{"experts_per_token": 2, "d_shared_expert": 128, "activation": "reglu", "router_score": "softmax", "normalize_top_k": false, "routed_scale": 1.0, "balance_loss": 0.00274, "balance_bias": false, "norm_eps": 1e-06, "steps": 5621}
Below are experts of layer 5 (counted from 0) of a mixture-of-experts language model. Rows are named router (the router's row for the expert) and show model dimensions 0-255. Each number is 128 + 24 x the weight over its row's rms, rounded and kept within 0 to 255. Numbers have three digits each.
Before each expert's rows: a language model's description of what the expert responds to. This comes from a sample of Wikipedia text that the model never trained on.

# expert 53
What it handles: Narrative action verbs. Verbs or verb endings after he, she or who in plot summaries and events, such as tells, dies, attacked, forgets.
router:094166145189116126090116124139150140119099130099122098156163138134147145079133120119154111111130125187105124094151107143143117135126118108157165155129110181107104098131047122106157118118130144119112151114165145140161161135104074080131143159136163093149113103142101149140093128151132096143155128119133151153144075139163130123096115143117118166120118082111141158127124107139125187128148147176077146121119111130146155165139149147138133163111134164122140086105129151106160110145117152140125149111129099102196115158091135140139131110134097115156147137136183111102127104093103128154113105111155143118113155161148133144129111116114158122215110095132136117116134102095157141153154139137139127122123111108169120132120141122105149165122117105112109148136107128113143111099106118

# expert 10
What it handles: Determiners before achievements. Articles and possessives (the, his, their, a) and ordinals (first, second, next), mostly in sports careers: won her first, capture the.
router:105146152126101120117135105091108133096149202125120160112061124134123137091086151149121121162125125131110169102125142131120121108116103118051095173137144151137128158153134138117161150100147118102155121113158173118132130107127146161113060143115129096120139110139141076126152090146126137102148130155129095138143102159116136148105125086118110180104122172096166120088119125101178124098105138116147121135131104098105123125142135137161133092125143087174119118130122115140088123114113098133154147111124127121137137145159146122117139157179108130099141130150118152092144157204072115113156097142118113128102134118128131131142126139126148142174114105117086144099131150180124135113133172095124135156112149147097157124117111118090091117171117106167131136149162128120148121150126123

# expert 62
What it handles: Foreign name fragments. Short letter pieces inside non-English names after prefixes like Mar, D, Mac, e.g. Mar-j-orie, D-ag-estan, Ang-él-ica, Mor-itz.
router:091162154154161079131133133109127113105138129165135098067128121146120115191122077116117095105113100162117127124134168123139096127105088125099161138099171095123161123127139140139140138148099110138152125142116177130134130183137155127104146090115157188127193151122091198101121160111126112124141153111123123113122089106128148085136143150141117103139166085112106116141126114126108132148113127122117126134126138139099129116139120112110067112143151088110102148125092150114081120166143117122135133147083157138119121141164139138129109113146147145127128131113107103188125120112157134147118190131100110110103128124108131145134127131114143102168159110167101097166169132129142125131082130141074131107153129127115115122126128150118181156116178182126104123127145164122142120162122110

# expert 21
What it handles: Song and title words. Words inside quoted song, album, film or book titles, like You, Me, Love, Back, Sweet, Near, often in discography tables.
router:086147153145135118098149054112168126094115075097164096164142104128104144101130097111132053134116115145187169099121099083179148098134133136145104147123158165113109114118140122127145104179127103113100156136165132118131151127158151143134111149118095128139153059118130106104122176158147106144175122114133106152141166159158114076105143144133154136114136123132128102086119087141127138153132123154157185129089118164106146107132136123110137142163131108117142126140119154091128118112110130129123126096143131161143082104068098124130142145126136158107132128160135121128098147103171143118131134121127116161130168138102171155111166115129148128166155121117141127138145110128146136181109132133124106148116137124118131123121143152124174086143111172126107126140137110144128080154129147

# expert 26
What it handles: Census demographics text. Numbers, percent signs, "the", "age" and table cells in census demographic passages about households, population density, vacancy rates and racial makeup.
router:138083117131136099142146120088094131127152158173141095133129127145137131147130151147129085143130106097149119120132122121116058113133134120113146149122110141099143158155129149139091131153090115111064126122136147123087122135136122134122129159122096124084136160086158118172095155161142122102157083115124130145145182120105133139102158162135143154144101130179109132122190167127120154134132102103119122120150147148116145111132115118102124145144165097164182115079119111141125152182127127160100156123160161094145093098110160135106123160157168120144105121135109122139121139122112138089100096150081097178108113111104092116149115138165132111098150157114149084137091143163122121138141112092137143142142135124119097128109138136108164158164113117127143089148151125122082103135111195

# expert 6
What it handles: Mid-word consonant-t pieces. Short word-internal pieces ending in t or p, like it, ot, et, op, inside rare names and terms: Pavitra, Biotechnology, Osemozotan.
router:123085146150138169123140108145130102148137117103114120126120091108171176195150050091139136145136141171124090125100109159100164100120133124059092152060123147128113148105102123109141127137065131118146140120098132134121173165124094116114147127127149120122135110127129172090145142139140135106138143129131097102102129111170128153159122099101128141137129156152134116176139139100080154130155169108114136114137140141134061153133126129101138160118103154128150150118138136088116121152127134105106127145109155156148097113127150101141148158128123174138127159097171078147127134129169141121105158131126105100138121098134133131095153162120175164162102133123120146127139105103100130105162166153120096100140116132141090138120109149147125152115158163113116122119100129138119113133138066

# expert 41
What it handles: Coordinating conjunctions. Conjunctions joining clauses or items, mostly and after a comma, also but, or, while, although, &.
router:093139120136118123138048166132126166116114104151144174128130152102138135183121128145131122143127102111126148124173138143129091136098150086164141109138115101143175127157139135162098106117146037112147105098165104137097172077135173111164120149126145141147083088161178161137144113147102124150073110054133095138155098138132119136116125155135185082129104130105094146138124136105099144129137189121122139139115113134102179135143117152133137128101150108119116139145125097125127163069190118163136144120127101147152125135116130115110144129171112127156110162147117130121098151123119098115083143123111135134140142124123127116159083151154144130116122134104130100113108142105140145106137139100131126126108114141137158098104114124121143127132128130114131179118132144143127099163129147

# expert 3
What it handles: Date spaces and digits. Spaces and first digits right after month names or "In"/"On" in dates, e.g. January' '5, December 29, '2'008, In 1966.
router:114165131126151156118123162086122139141132097136136162111102154130085115075118092120126098114104103137125123120127099140148134132093165111126104136093154129140128129119162138139095182167184113125104141142112132124138094108087107133158088122164157110113138117128170105159135131146105103104121081106191155145122161144139125071102161160120171138127132096093107106131132151176146150191118126171133172133146135124131159117081129126112110110151122125132125160138097129128094109180132100110108139124107167086083118092147180119121128134147099136146101118162119077142126117123071127127163140119131180149162124123127085150137126114116156089136146141099106092136150118121119120161129117125136138150125147159098128136141156139113124154122080102135138132115110132159151151133166091

# expert 48
What it handles: Spaces before table numbers. Space or first digit starting a numeric cell right after a table pipe, mostly in sports standings; also currency signs and plus.
router:127167146149131086115114162089097156127125147128128150139105175160098107123129102127166076124130119109133118104156096116164090096123094118108154135126149129150143147122130107145103180169169089155093142120123103136130088090077123159158115168105116168137157116116126101170173153114154083138174113115155118157148142147166144079092095120135157141141118100147149145112152120180124128154123128133117126123139113153122162081109085155121132126163143085144140134137107133092106110133118087114113123088132132119099107086129120127065188151145144128158090138166147121165135163123101139108139143114133130123108111103144102087130103127158139139120084141131095102131126100116157155136106151092102158136150127116126159125123153107111137108131106127129150090129154113173120117108154144

# expert 46
What it handles: Clause-ending commas. Commas, including merged forms like ", and ),, ending a phrase or clause before and, which, but, as in "after his studies, much".
router:149127154065099147114110175142170165115133073130133146128121180144122107172118133191113141163122117138120109126122141140159101171107127163162125170094101086135157097137133124101101114111140116128121200130160124148093115142137148123133121148145136122124087074098161093167163123101099160133156111108150120116131081114127124108143145181092175101137116083148164149145138120101136143113169094134128109112116119150130171135125163136150160149110101131147098143178150080156127136099152135179143103132121101110129142134139159163096126136151088154115117121158130099078145088168125130128112157086105120119139136134111150126124093131132139126103118096114147077107140137095123115128125133130133140119142132130097134104108082130129164128116100122095131165128104128137125128148133148

# expert 14
What it handles: Credits and personal names. The "by" after written/directed/produced, colons and table bars before credited names, and given names like Michael, Richard in credit lists.
router:145137166112149099098117124130142153072098117140145141133119159126137128127125124097126118143137086132158134110150129115096115103108139094124159139107121153134168134096148143163117097141138088077108152145126127110097143134074119156157094180100081148134157128132142124170127136099124112151168099126142114161108144106153142083149169128165161121137147087140117164126122142150130150167113133186123161141079088171121154095099127194113144104140104112152160146120131093084127134090134099116133125078119130087126106088117098130123155161136149133135135124153137134116144162100138172083135156103136165178103107150144109130114096109129159131132125121116139124153103083107167143142132134123108152164145135119110119153114142134105167125141105157151161129095148167108116085168146130

# expert 45
What it handles: Determiners and possessives. The, his, its, their, her and possessive 's before a noun, often after verbs or prepositions: the band's, approved the collaboration.
router:112136120119090122134113154090125135094171158128122146084091158138141152066135198168159136161123155108105134112126128140110125114124118119033118122145122171134117169147136140123160114117172136110148079178201159123124127124144181119107098145118112089105112108176119097138118126151147144134142109136120122118120107151083123135093117071131117125115139148097130179088134117120155117123116175106117143104128101106157135139134154116170112116118134113120143129131145139142095155132111125124161150124125106126153124147126142136125158166181106126078122104147098144108143142146131103150149087140114097133107166132121119158174075137134140124154142082134133151086136111149140125108128140107163127138105133128100123135140115131110080140148174109153133109130150137113136094169124104

# expert 24
What it handles: Mixed names and symbols. Mixed bag: unit nouns like Regiment, Brigade, Collection, Township after names; surnames; quotation marks; stray garbled bytes and odd word endings.
router:117177154106165111086102145133127140101109127133143145160111137128150130099109106122109102121133093132146112109161130104133116109099126101140143153136106143154153137095157129172120076148148085119084161104127128110122148129081106128131095173115115165157152133135139096152140159137131103160177109110152122136116177120159161098135153134163174139109167084137128124122143141138115133179118110159147136136107104148123164109129109180125140111154113121165141154147137109077124149103171111134137110059104148106125103067110107135116145180123155154157102131146115168124136163120157165079142165108127153133114122148117102130120122118155155112126139125124128136157126067110149152138132127109103147155144135115111128167093156138073154128127100151139170108127137170117092082133132130

# expert 1
What it handles: Dates and table cells. Month names after on or in, the comma after the day, plus cell separators and blanks in score tables, e.g. December, April 24,.
router:123166141101145145115109141076107162092124132124172137155115138146140142069126096105137091133128071115118119081160133110173121104129135122128101150104145121170135120106156125148132132145178103145109154105118131126105136095088105134151101161113146135161113142143150094166139146128137125160161113110148106121141156130177155109124128162172154139115148070112155125126121144154122124165116124171151099154085108131136171100077123143155131128146147088165110124149132088079152092139149108151124137100088123078106079096138110126111154188136103137147097153177136136120136154145134184094152160087131118140126088155105132103097122132150144113144152121123122098158109110128124153156126150121111131130148136128105110157104140135105144108160101125117160080128149140119130094144144139

# expert 57
What it handles: Compound-forming nouns, adjectives. Common descriptive nouns and adjectives that start compounds or phrases, like heart (attack), light(ning), gun(fire), fire, high, financial.
router:100080054126117119133133147195160118158076161123155147188115107135163136085124110137128141126108163123085123111156131140132115124133119075138129119144176086107110125150125073128178068143126172108109126134089135173139134159125088108130140141167145075099090133116129136108128114193141097099109163170115147148163087136128137127156092107106137137120166130127151117148117172113134132160136109113121118114129127093137119113147132163135162107096127119066103099123107136114175151111125151152145129142117137136140138113127151105110132127119139122139138138134188105137121128130111167150156080160135091118130143124172153138142118114127132145172141139099100128080128105185108150150136129137129112125111120113119115117151144115108142112106112146140140118130134141108124141096088111

# expert 32
What it handles: Discourse connectives, determiners. Clause-linking and discourse words like that, this, which, however, when, because, and nouns such as "result" in explanatory prose.
router:109150111125123154127110135143157150156113113095161144072149134101181140108122155153142162131101136105153155106127134139135104111142127122103124105137129146140148131134119137138130129142111122093135107124166139145131095120148176108142121121172175105142089041155112094130088072166109125171108126149140136152132138130135082150093164166115139116103129131164102102127140126109143139116117152049123129141132099108123150131138113102128130174130162138136118104144132087135165200093143117127146130147131126141128094099117109149088118106157111115108119149163151143100096143148073157156161121124125111132132143172094134150182067133126145110098171084141166146133103115149139158130143143100120136141105152122123161104084110117127130146113140105109109120095104170124132115120098121

# expert 25
What it handles: Table number starts. Blank space or first digit opening a number cell in election and sports tables, especially vote percentages after Total valid votes, e.g. 100.0, 98.7.
router:100137125128115079100139096074108156096141138183097146173112151161133118101144128110135089116134140109158146112123138096135103118108133117088174170111112119137140160141125109160067177167106129129088133114126127102123092154071112140138118144140150152112158156107153084164102089133119096114129084103154123126156163111150129115126118141145151148125141120098141127100152164134126127152117118180141116120130109157126155086121129121094090133130107124147163103104106165117120132153132159137098119087127120077112117099118173129104145156169132149136078119135131142154103149146115149120143101143096098144129129104150086117101105170132105102104116162145108096165122133151131149134125149086107145117144172110133133114097134112144171107107098116178164134122142166167103135143162138

# expert 8
What it handles: Word-initial Latin stems. First piece of a word split into parts, usually a capitalized or lowercase stem like Sp(acecraft), Dep(ot), sc(ience), App(ropriations), pl(ated).
router:169104092144151117099173152136132109158140171116120147144158079135115119148102116112114114093146116095091112123141107092096154125112155177163140120113121124143123131145174113147141156107142158151153084118114091132124143140153131120150146086103136073100090149093107158122151119114123149139138173120122134135131147118132175157134118162098083103113144149124081171129151088087093125130146122125135102168128144156137098158161112136162076127142157123103142160136152169118163093109129110152129099128108161140126156122144137133086103106112145107133132123116107136156151158122196120115070103139158133123124090122150106134125179109101093170084074110111130135092151132129117115118129094089102139121113144143134106138144157132130111159141119161158108122084143112123138157112145119

# expert 20
What it handles: CJK and non-Latin bytes. Raw UTF-8 byte pieces of Japanese, Chinese, Thai and other non-Latin script, mostly inside parenthesized original-language titles or names.
router:126179118124166116129107110103071119096149106159153148154110176125147141080135088114140108121102101152162113059148154123143129086132139122130105138120156133120111152120139180144158128131165120097085153130130111132112081138108085140136119175088095155163134142132136138167149156106135122117164124155104130146142150110179146060104144156134155119102153086139107132151131117121126126165132126137123125171097149148146163099163124159130104146135128128169127136136095103084108087123142120087153078101103156124113105118116101127107134164132128150159161149161117133130119147114144151105106181131110130118126137116116121143116159108128168127117163120122149149174141078117095091118127115151105135143140150115128149135111163121130182133123110156140144123112141156161120087122186116

# expert 63
What it handles: Work and role nouns. Head nouns naming creative works or people's roles after a genre or modifier, such as war film, video game, album, director, singer.
router:104113097102153125104152112170214115129069110107156120140124165115142166097114158139141117116136142129112149104151129149125135111124137143144140134129104130082103164135109140112139099122101176120089167131128143108116160100105119193124111143150087140108101079115122099110097121143109121130145171121110124111148087138132128118136109119150123144147169113120145156147089129082124132139125142124133109112116104104129124136123162169128139144099102175104122141176128128110169142081133112126153122145138124132167144137116119114181130130096135176162176108152162150103135111113142130090127087151192163139169111151099125125124113121158138112174121132119150150106064150096120123150130133148101116120132133091137100113180101124145118162093089128109081113135128113103104153107096118

# expert 27
What it handles: Scientific word stems. Opening pieces of technical or academic words after "the" or "of", as in gen(era), inf(ections), neuro(science), molec(ular), Bot(any).
router:135122086105111136100173173133125117168127150147150146153168114132119139141113122111111126095120127132117135106146122102106095131117126155194164094116136118142158123135132084141136127173125158130127082187164118123130106101124184107119149110094138104143118125108119122141122173113132130114151182130119143106136162125110136141157133106153090131093123124124101144123144138145115127119143118074135118164128165176142094126141111129137099134126144147091149152128142150104165111130130125157145096123129155126104142109114080136140092110114136137147126117089111134165096139105209113166124148129185119105158102158144087156151157096097086105080052137145133146127152132110148118102104069155121112105157149117120084129108156117136079106137142160133116097109111116122098147142129126

# expert 30
What it handles: Clause-ending punctuation. Commas, closing parentheses, quotes and semicolons ending a phrase inside running prose, often before and, which, but, including.
router:132116143084114161155091188145145137114132113125137148147155178145155101161130121164129133137124115106102115111118151126162117155130125158147112163111132095095170125128138126123107098115129129137081185127136152148112114118157118124126117157125140138135098086084151095181128143120121150165144088091166124117156123116136096149109164159088177123146142076147145165164120148112132113125142090147129102111139109147126133133117159138153160172137080127135076142193152099160117118103150137153140136131145103133102129145135143149103119142123081172118113113136119093097100106163137116132118164053106118150143137131087154105136135133154157128105148077112147102109140098093147131118099117132138134110155105098100128133108089125123177110112107119084132164095104113131106099136143138

# expert 28
What it handles: Units and infobox fields. Measurement units and symbols in geographic infoboxes and tables, such as km, mi, ft, UTC, ha, bullets and Köppen codes like Cwb.
router:133147113109111149135131132110116173106145197142090151131109130117125122094131111139096101162113137114169127109152122092105122130150192145128186125135157098148141149099153163148089129125132168094124163135088115119099130128098082122146114127127093149112117184136158083139109134126131116145120094131108131151121146123117130137149126112122143140135104103154067130148182162119146107147166085142141146095152136145138148126137078101133090148110121096170137156117118145127071114176129143116073105120105122132107146094148122167110099157112118091135152137130079144153134092130131089109073149097093111141124134113098104150129120152148123160102124146119127153152135131156124125151122108100151144114133089089135142163142165160104144172139094124143135114112156143145072147118141110